{
  "d_shared_expert": 64,
  "moe_layers": [0, 1, 2, 3, 4, 5, 6, 7, 8, 9, 10, 11],
  "balance_bias": false,
  "norm": "rmsnorm",
  "train_tokens": 347000000
}
Below are experts of layer 6 (counted from 0) of a mixture-of-experts language model. Rows are named router (the router's row for the expert), gate (a neuron's input weights, with its number), up (a neuron's input weights, with its number), down (a neuron's output weights, with its number) and show model dimensions 0-95. Each number is 128 + 24 x the weight over its row's rms, rounded and kept within 0 to 255.
After each expert's rows: a language model's description of what the expert responds to. This comes from a sample of Wikipedia text that the model never trained on.

# expert 55
router [ 82 134 196 121 134 136 103 114 138 125 130 140 170 111 105 115 135 120  81 139 124 155 130 141  66 121 137 137 133 124 107 119 151  99 142 148 113 144 140 118 143 139 105 119 125 135 124 129  95 154  83 111 137 136 125  82 159 118  99 124  73 141 165 159 125 143 107 105 145  79 143 132 162 129 137 145  72 139 140 160  79 120 113 121 143 143 168 108 141 116 168  91 188 141 115 124]
gate0 [106 117 139 107  93 142 123 169 124 128  88 155  98 119  92 149 150 118 168  79  80 143 171  76 133 132 121 107 141 110  84 102  75 113 118 131 166 127 170 100 156 140 112 107 150 135 140 110 134 130  97 109 143 142 115 144 137 102 110 180 106  75 120 139 124 136 126  84 130 109 126 150 120 118 148 155 159 178 110 132 137  62 142  83  99 156 152 107 104 147 125 112 145 187 124 120]
up0 [140 137 128 134 166 119  80 149 111 156 123  98 108 131 116 143 140 126 185  83 150 165 114 115 135 168  92 138 113 147 153 115  92 153 186 137 139  94 120 142 139 108 160 151 108 116  94 132 164 134 126 178 126 133 143 145 142 107 141 125 137 115 123 141 125 139 132 121  88 115 139  84  83 116  99  98 157 135 102 121 144 145 132 104 108  99 137 166 102 158 130 114  79 122 161 158]
down0 [129 130 136 106 141 135 130 142 155 158 111 127 107  90 156 152 206 150 124 164 125 135 123 110 141 110  76 130 175 103 140 129 156 117 133 124 100 120 133  78 111 141  99  88 149 113 146 126 131 125  83 125  89 126 138 140 154 118 107 128 100 110  75 120 145 138 170 110 101 115 135 130 140 124 139 124  94 136 143 116 128 119 118  87 123 188 126 153 102 138 140 133 107 158 130 113]
It responds to: Place and nationality names after commas, such as San Juan, Puerto Rico, plus leading digits of years like 2026, 1988.

# expert 30
router [122 101 142 118 138 145 119 115 144 135 137 134 134 110 120 163 119 144 124 124 138 149 147 136 174 146 117 116 130 154 110 130 121 100 143 144 135 146 194 111 212 182 124 126 138 137 128 112 140 138 156 119 154 137 115 160  98 115 119 127 136  90 151 134 181 124 114 130 132 150 127 150 138 129 144 136 194 112 155 102 112 144 114 140 117 124  77 125 126 113 123 113 165 148 116 162]
gate0 [116 106 123 114  77 137 118 170 128 111  98 140 116 125 103 142 144 120 147  83  44 119 168 110 145 126 117 105 152  83  81 111 107 122  98 110 153 128 148 108 146 142 119 106 135 124 168 105 129 134  73 115 122 124 131 142 161 126 120 154 103  91 147 118 112 140 140  80 128 109 102 148 110 135 137 144 125 193 109 131 117  90 142  94  89 141 150 103 126 165 145 102 150 177 122 121]
up0 [154 107 123 135 135 113  83 152 119 127 141  92 134 137 139 154 143 137 144  89 115 148 113 156 156 147  90 122 124 119 151 113 113 155 141 133 113  98 103 149 115 135 162 151  91 125 128 109 160 126 113 181 112 129 154 130 150 137 150  94 121 128 153 114 114 136 145 130  87 128 105  91  68 139  90 109 110 159 104  91 139 189 131 124 102  98 138 139 125 157 141 114 100 129 155 175]
down0 [131 120 136  47 187 135  92 140 123 165 101 124 125 105 156 159 145 172 136 144 100 116 135 106 137  99  98 124 102 120 148 127 127 112  92 149 120 162 119 109 153 156  96  90 164 106 167 114 138 128  78 138 120 121 127 163 128 102 122 146 100  97  87 137 126 149 147 128 105  92 124  81 136 108 126 139 136 158 139 151 140 121 126  67 117 146 118 139 147 147 168 155 121 173 106  93]
It responds to: Topical nouns and modifiers about health, energy, economy or technology, such as health, damage, energy, Development, testing.

# expert 53
router [136 142 179 149 171 145 126 146 146 142 107 153 118 127 115  76 103 144 141 163 131 154 122 118 126 137 108 145 126 102  97 122 180 178 133 155 130 144 142 116 142 112 113 113 143 160 116 111 120 133 166 121 146 138 112 139 108 129 130 154 133 106 146  89 152 134 120 168 146 167 110 138 119 116 140 134 123 140 116 155 112 156 113 139 149 147 123 202 116 128 116 105 121 138 128 129]
gate0 [ 94 136 131 103  89 155 130 145 117 153  56 147  95 117 111 131 152 114 119 109  51 121 165 116 147 106 135 112 130  60  59 115 115 122 123 138 169 126 173 117 141 120 114  99 141 138 161 116 133 154 114 109 136 116 145 139 122 139 138 169  85  98  97 126 151 131 130  97 129 113 105 143 138 108 135 138 165 163 114 129 154  88  92 106  98 158 134 123  93 125 149 114 151 146 123 105]
up0 [136 123 136 143 173 132 110 135 109 180 119  90 129 135 148 137 147 142 129 120 142 148 103 146 145 142  96 131 105 103 130 118 121 180 161 147 132  99 116 150 113  91 162 138  92 122 132 137 164 138 132 176 132 127 167 147 127 143 157 123 132 115  89 115 152 134 128 133 101 114 126  67 114 116  93  95 151 130 109 121 156 184  91 137 114 116 115 198 102 140 124 127  72  95 156 153]
down0 [154 134 161  81 146 126  85 160 117 171 108 141 107 101 136 138 187 141 131 161 115 123 169 123 135 108  74 106 162 109 138 103  79 134  99 155 150 155 127 109 134 132 116  92 162 127 146 143 108 128  83 113 106 120 101 140 117 105 137 153 126  96  80 130 139 140 160 103 132 108 129 117 136 107 137 135 111 105 164 146 108 114 123  86 150 134 121 185 122 102 127  84  93 147  92 172]
It responds to: Periods and commas that end sentences or paragraphs, and verbs like received, claimed, had, has, stating after a subject.

# expert 61
router [104  86 135 143 159 137 134 122 141 141 107 141 175 128 101 165 128 126 163 135 125  97 104 132 151 136 126 118 137 103 142 118 117 110 111 132 107 147  98 126 101 112 117 121 143 179 119 128 122 121 114 116 143  92 126 154 119 115 111 125 144 132 136 142 103 143 117 132 148 130  96 114  82 119 134 147 124 110 109 101 129 179 119  85 129 137 137 152 166 130  88 124 137 129 120 158]
gate0 [100 115 137 124 104 140 149 156 124 125  78 139  87 121  87 130 144 122 119 108 114  97 159  81 139 121 131 112 128  93  55 109  74 117 134 129 130 128 160 113 141 132 109  98 155 154 143 122 131 132  96 101 140 118 128  97 125  79 123 188 123  85 142  88 126 133 114  81 128 133 138 137 161 119 146 139 140 153 123 125 113  90 104  62 111 162 120 131 114 120 153 120 139 168 127 113]
up0 [133 125 138 152 176 131 133 140 110 141 110  75 108 134 122 140 133 141 127 109 164 129 109 135 154 158  95 141 113 128 104 123  87 146 188 131 105  95 104 147 107 130 157 150 111 140  94 151 135 128 119 166 133 119 145 110 139  88 158 116 151 112 143 107 112 139 128 118  87 127 146  76 134 119  97  97 131 109 106 116 129 169  86  88 137 108  87 183 122 138 161 105  67 112 166 162]
down0 [161 106 149  79 168 142 113 144 127 149  85 125 134  83 128 142 176 172 131 151 137 140 149 103 162 126  53 113 128 110 138  89 109 145 124 133  96 171  97 113 158 136  89  66 165 121 155 123 101 143  93 143 162 111 127 150 132 136 104 144 116 125 105 120 132 149 157 116 147 103  94  99 120  78 139 130 131  97 149 123 114 113 149  85 141 192 124 155 138  97 144 120  94 178  74  93]
It responds to: When, where, until after a date or clause like until March 2012, when, plus last digits of years in ranges.

# expert 12
router [133 180  92 125 121 146 151 101 151 147 106 138 165 120 119 113 108 152 116 143 109 114 114 157 103 102 111 111 139 152 149 120 140 139 161 128 161 134 167 112 116 112 121 122 148 117 130 112 144  50 136 119 147 167 119 199  69 119 127 124 125 118 162 133 182 131 117 165 127 154  94 143 103 118 134 122 146 133 141  69 140 117 127 143 104 132 123 172 126 132 108 138 144 142 110 117]
gate0 [131 135 122 106  91 140 154 142 124 160  51 143  91 128 106 146 147 133 156  93  64 154 148 119 128 106 101 103 134  80  69 101  92 119  94 143 169 117 197 106 170 120 122  98 142 134 161 130 136 136  78 110 149 114 129 136 151 123 107 182 135  81 124 111 115 137 109  84 147  94 108 134 172 153 139 129 153 167  96 132 143  84 130 103 107 152 130 123 103 141 130 119 129 163 132 101]
up0 [175 149 103 141 154 124 121 123 124 153  99 101 117 121 138 157 132 161 153 121 142 187 100 163 116 135  73 130 112 105 149 102 103 159 161 171 131  97 123 132 132 116 157 137 108 117 133 126 166 123 119 172 146 124 148 131 147 135 133 124 138 123 139 126 129 131 118 148 110 114 117  84 117 146 101  89 130 128  89  97 160 189 107 129 124 109 120 168 117 146 131 125  67 116 153 162]
down0 [133 125 134  69 157 168 125 147 132 140 139 114 132  96 137 140 185 195 113 147 120 112 183 114 155  96  82 132 131 123 153 118  88 129 108 162 127 135 126 120 141 148 127  76 187 130 159 129 116 133  80 108 131 145 155 173 149 130 132 163  87  74  81 124 133 127 151 102 168 100 127  92 135 109 114 140  86 142 140 113 138 102 110  86 136 161 153 152 136 153 163 134 135 148 113 107]
It responds to: Content nouns and word-final pieces, often abstract nouns before punctuation, such as support, testing, services, access, contract.

# expert 20
router [126  79 157 139 120 131 112 110 142 139 130 153  86  89 132  98 144 124 122 127 117 129 141 111 155 158 111 129 142 107  76 116 108 108 101 101 143 133  90 121 131 157 110 100 147 146 150 114 143 123 141 113 138 122 116 105 136 125 108 132 105 106 114 189  67 120 110 125 120 120 173 122 146 128 152 138 124 124 116 154 110  96 124 129  94 154 119 109  93 139 152 144 143 128 114 104]
gate0 [ 99 142 149  79 105 149 167 164 129 126  87 141 104 118 107 165 165 123 134  80  71 122 169  99 136 107 139  92 133  99  47  92  90 117 110 124 113 130 160 109 144 130 116 103 147 173 140 102 129 118  66 109 155 124 123 129 151 121 112 160 138 102 136 104 131 147 132  94 142 118  75 130 134 120 140 147 149 167 135 135 115  80 125  99 116 143 130 111  99 127 159  97 149 160 119 127]
up0 [152 148 141  92 148 113 127 140 109 127 116  83 118 137 153 161 159 127 136  80 131 132 100 137 140 138 110 127 101 132 109  98 102 142 160 131  84  91  91 151 125 123 168 159  92 167 100 141 156 117 110 183 139 122 157 127 153 132 154 109 145 146 136 112 125 138 149 124  96 125  77  72  90 126  91  97 149 125 130 122 121 154 133 138 114 103 121 150  85 144 137 118 113 101 160 160]
down0 [115 110 159  89 194 152 136 172 130 171 117 142 119 108 126 156 171 153 139 169 136 139 129  86 117 134 105 146 126 107 143  94 105 142 119 129 127 152 122 110 145  99 106  62 213 148 184 112 136 123  77 143 129  87 139 145 148 103 117 162 102 107 101 122 105 141 114  85 146 121 147  74 131 108 167 149 128 164 156 131 149 114 126  94 139 166 117 133 137 139 162 140 100 144 109 108]
It responds to: Mostly "the" and "of" within sentences about albums, films and sport seasons, such as "gave the album" or "Pantoja of".

# expert 52
router [ 84 132 122 140 129 141 130 181 140 146 108 140 120 122 107 148 113 129  86 154 146  75 118  78  98 111 112 143 138 144 147 116 108 113 139 149 112 149 124 108 130 132 106 114 138 145 141 105 147  95 109 103 134 162 115 119 124 129 106 132 114 156 135  89 128 152 124 127 127  66 131 144 215 118 151 142 119 134 126  97 112 151 162 130 126 148 184 178 154 118 115 109  73 144 108 155]
gate5 [131 112  99 152 136 145  70 150 117  80 131 149 145 120 131 133 129 145 136 133 122  70 128  91  84 119 156 149 163 146 151 113  93 169 134 132 170 140  92 134 122 138 121 122 123 111 139 110 100 114 147 148 124 166 128  87  86 144 146 139  91 134 121 131  73 166 136 153 117 149 133 131 135 151 121 144 164 106  86  99 118 160 138 176 120 114 154 100 122 185  96 143 126 137 115 121]
up5 [105 121 153 132 134 119 129 101 140 137 121 117 127 125 128  89 180 123 138  90 119 156 155 192 142  90 146 120 140 142 133 145 144 111  75 139 117 137 126 122 150 127 111  97 129 153 127 113 128 120 107 108 139  81 138 172 159 107 115 142 135 128 159 141 148  99 139  98 114  91 114 118 136  90 158 141  90 127 167 116 149 116 121  75 119 130 108 125 147 135 141 121 140 143 120 155]
down5 [144 145 109 127 113 118 155 170 115  81 143 143 141 146 124 129 160 109 156 121 137 101 168 147 144 128 118 124 142 143  79 135 149 141 141  98 116 115 123 123 119 131 143 107 148 101 117 131 116 220 130 121 142 142 166 100 141 142 126 158 121  88 141 139 103 117 149 147 124 120  98 150 114  56 139 138 112 151 115 119 179 105 141 123 145 164 128  98 119 130 148 153 180 132 122  99]
It responds to: Single digits and spaces inside numbers, dates and ordinals, especially in election result tables, such as 1st, 5th, 34.9.

# expert 37
router [169 177 168 145 127 133 133  89 126 152 143 138 162 109 101 190 110 160 136 154 120 105 111  89 109 153 129  95 153 117 154 110  82  88 124 123 137 149 169 131  79 136 103 111 143 153 139 118 109 130 142 109 129 169 114 150 109 118 115 124 144 141 133 121  60 148 127 145 134 188 134 130 109 119 159 135 118 137 116 131  99 121 109  97 119 168 122  88 113 128 119 111  68 139 113 118]
gate5 [133 115 123 153 142 160  65 127 115 112 138 155 179 132 122 107 114 166 134 140 131 116 141 100 108 120 170 173 189 149 163 111  88 162 110 143 175 135  83 141 109 125 118  96 109  87 140 108 119  90 121 147 125 152 130  99 101 136 143 158  96 147 116 112  81 144 139 161 137 129 153 129 125 140 121 137 134 111 106 106 130 160 139 150 121  97 162 102 148 193  90 140 119 101 118 153]
up5 [106 117 129 115 129 111 158 128 140 122 128 115  93 110 129 108 167 115 132 100 102 131 136 182 129 110 129 114 129 148 126 132 148 103  98 137 111 151 149 114 167 140 108 128 143 190 116 108 108 141 122 103 136  99 126 166 151 109 116 124 132 116 141 162 161 103 130  74 113 105 103 120 144 100 168 139 114 127 161 118 134 109 122  73 119 142  95 127 119 117 143 112 144 191 116 122]
down5 [160 116 124 136 137 133 130 174 114  73 107 160 144 135 108 119 142 121 193 139  97 138 142 130 155 130 115 108 137 149  89 147 166 143 144  95 126 111 133 141 115 126 146 103 128  99 106 132 134 157 130 100 150 100 145  94 155 139 147 147 112  85 116 151  94 120  96 144 138 102 121 133 116  91 122 128 136 138 138 133 112 127 151 135 146 188 140  96 132 150 134 174 147 168 123  90]
It responds to: Inner digits of numbers in unit conversions and statistics, such as 370 t, 861 mi, 195 km/h, 16,000 bhp.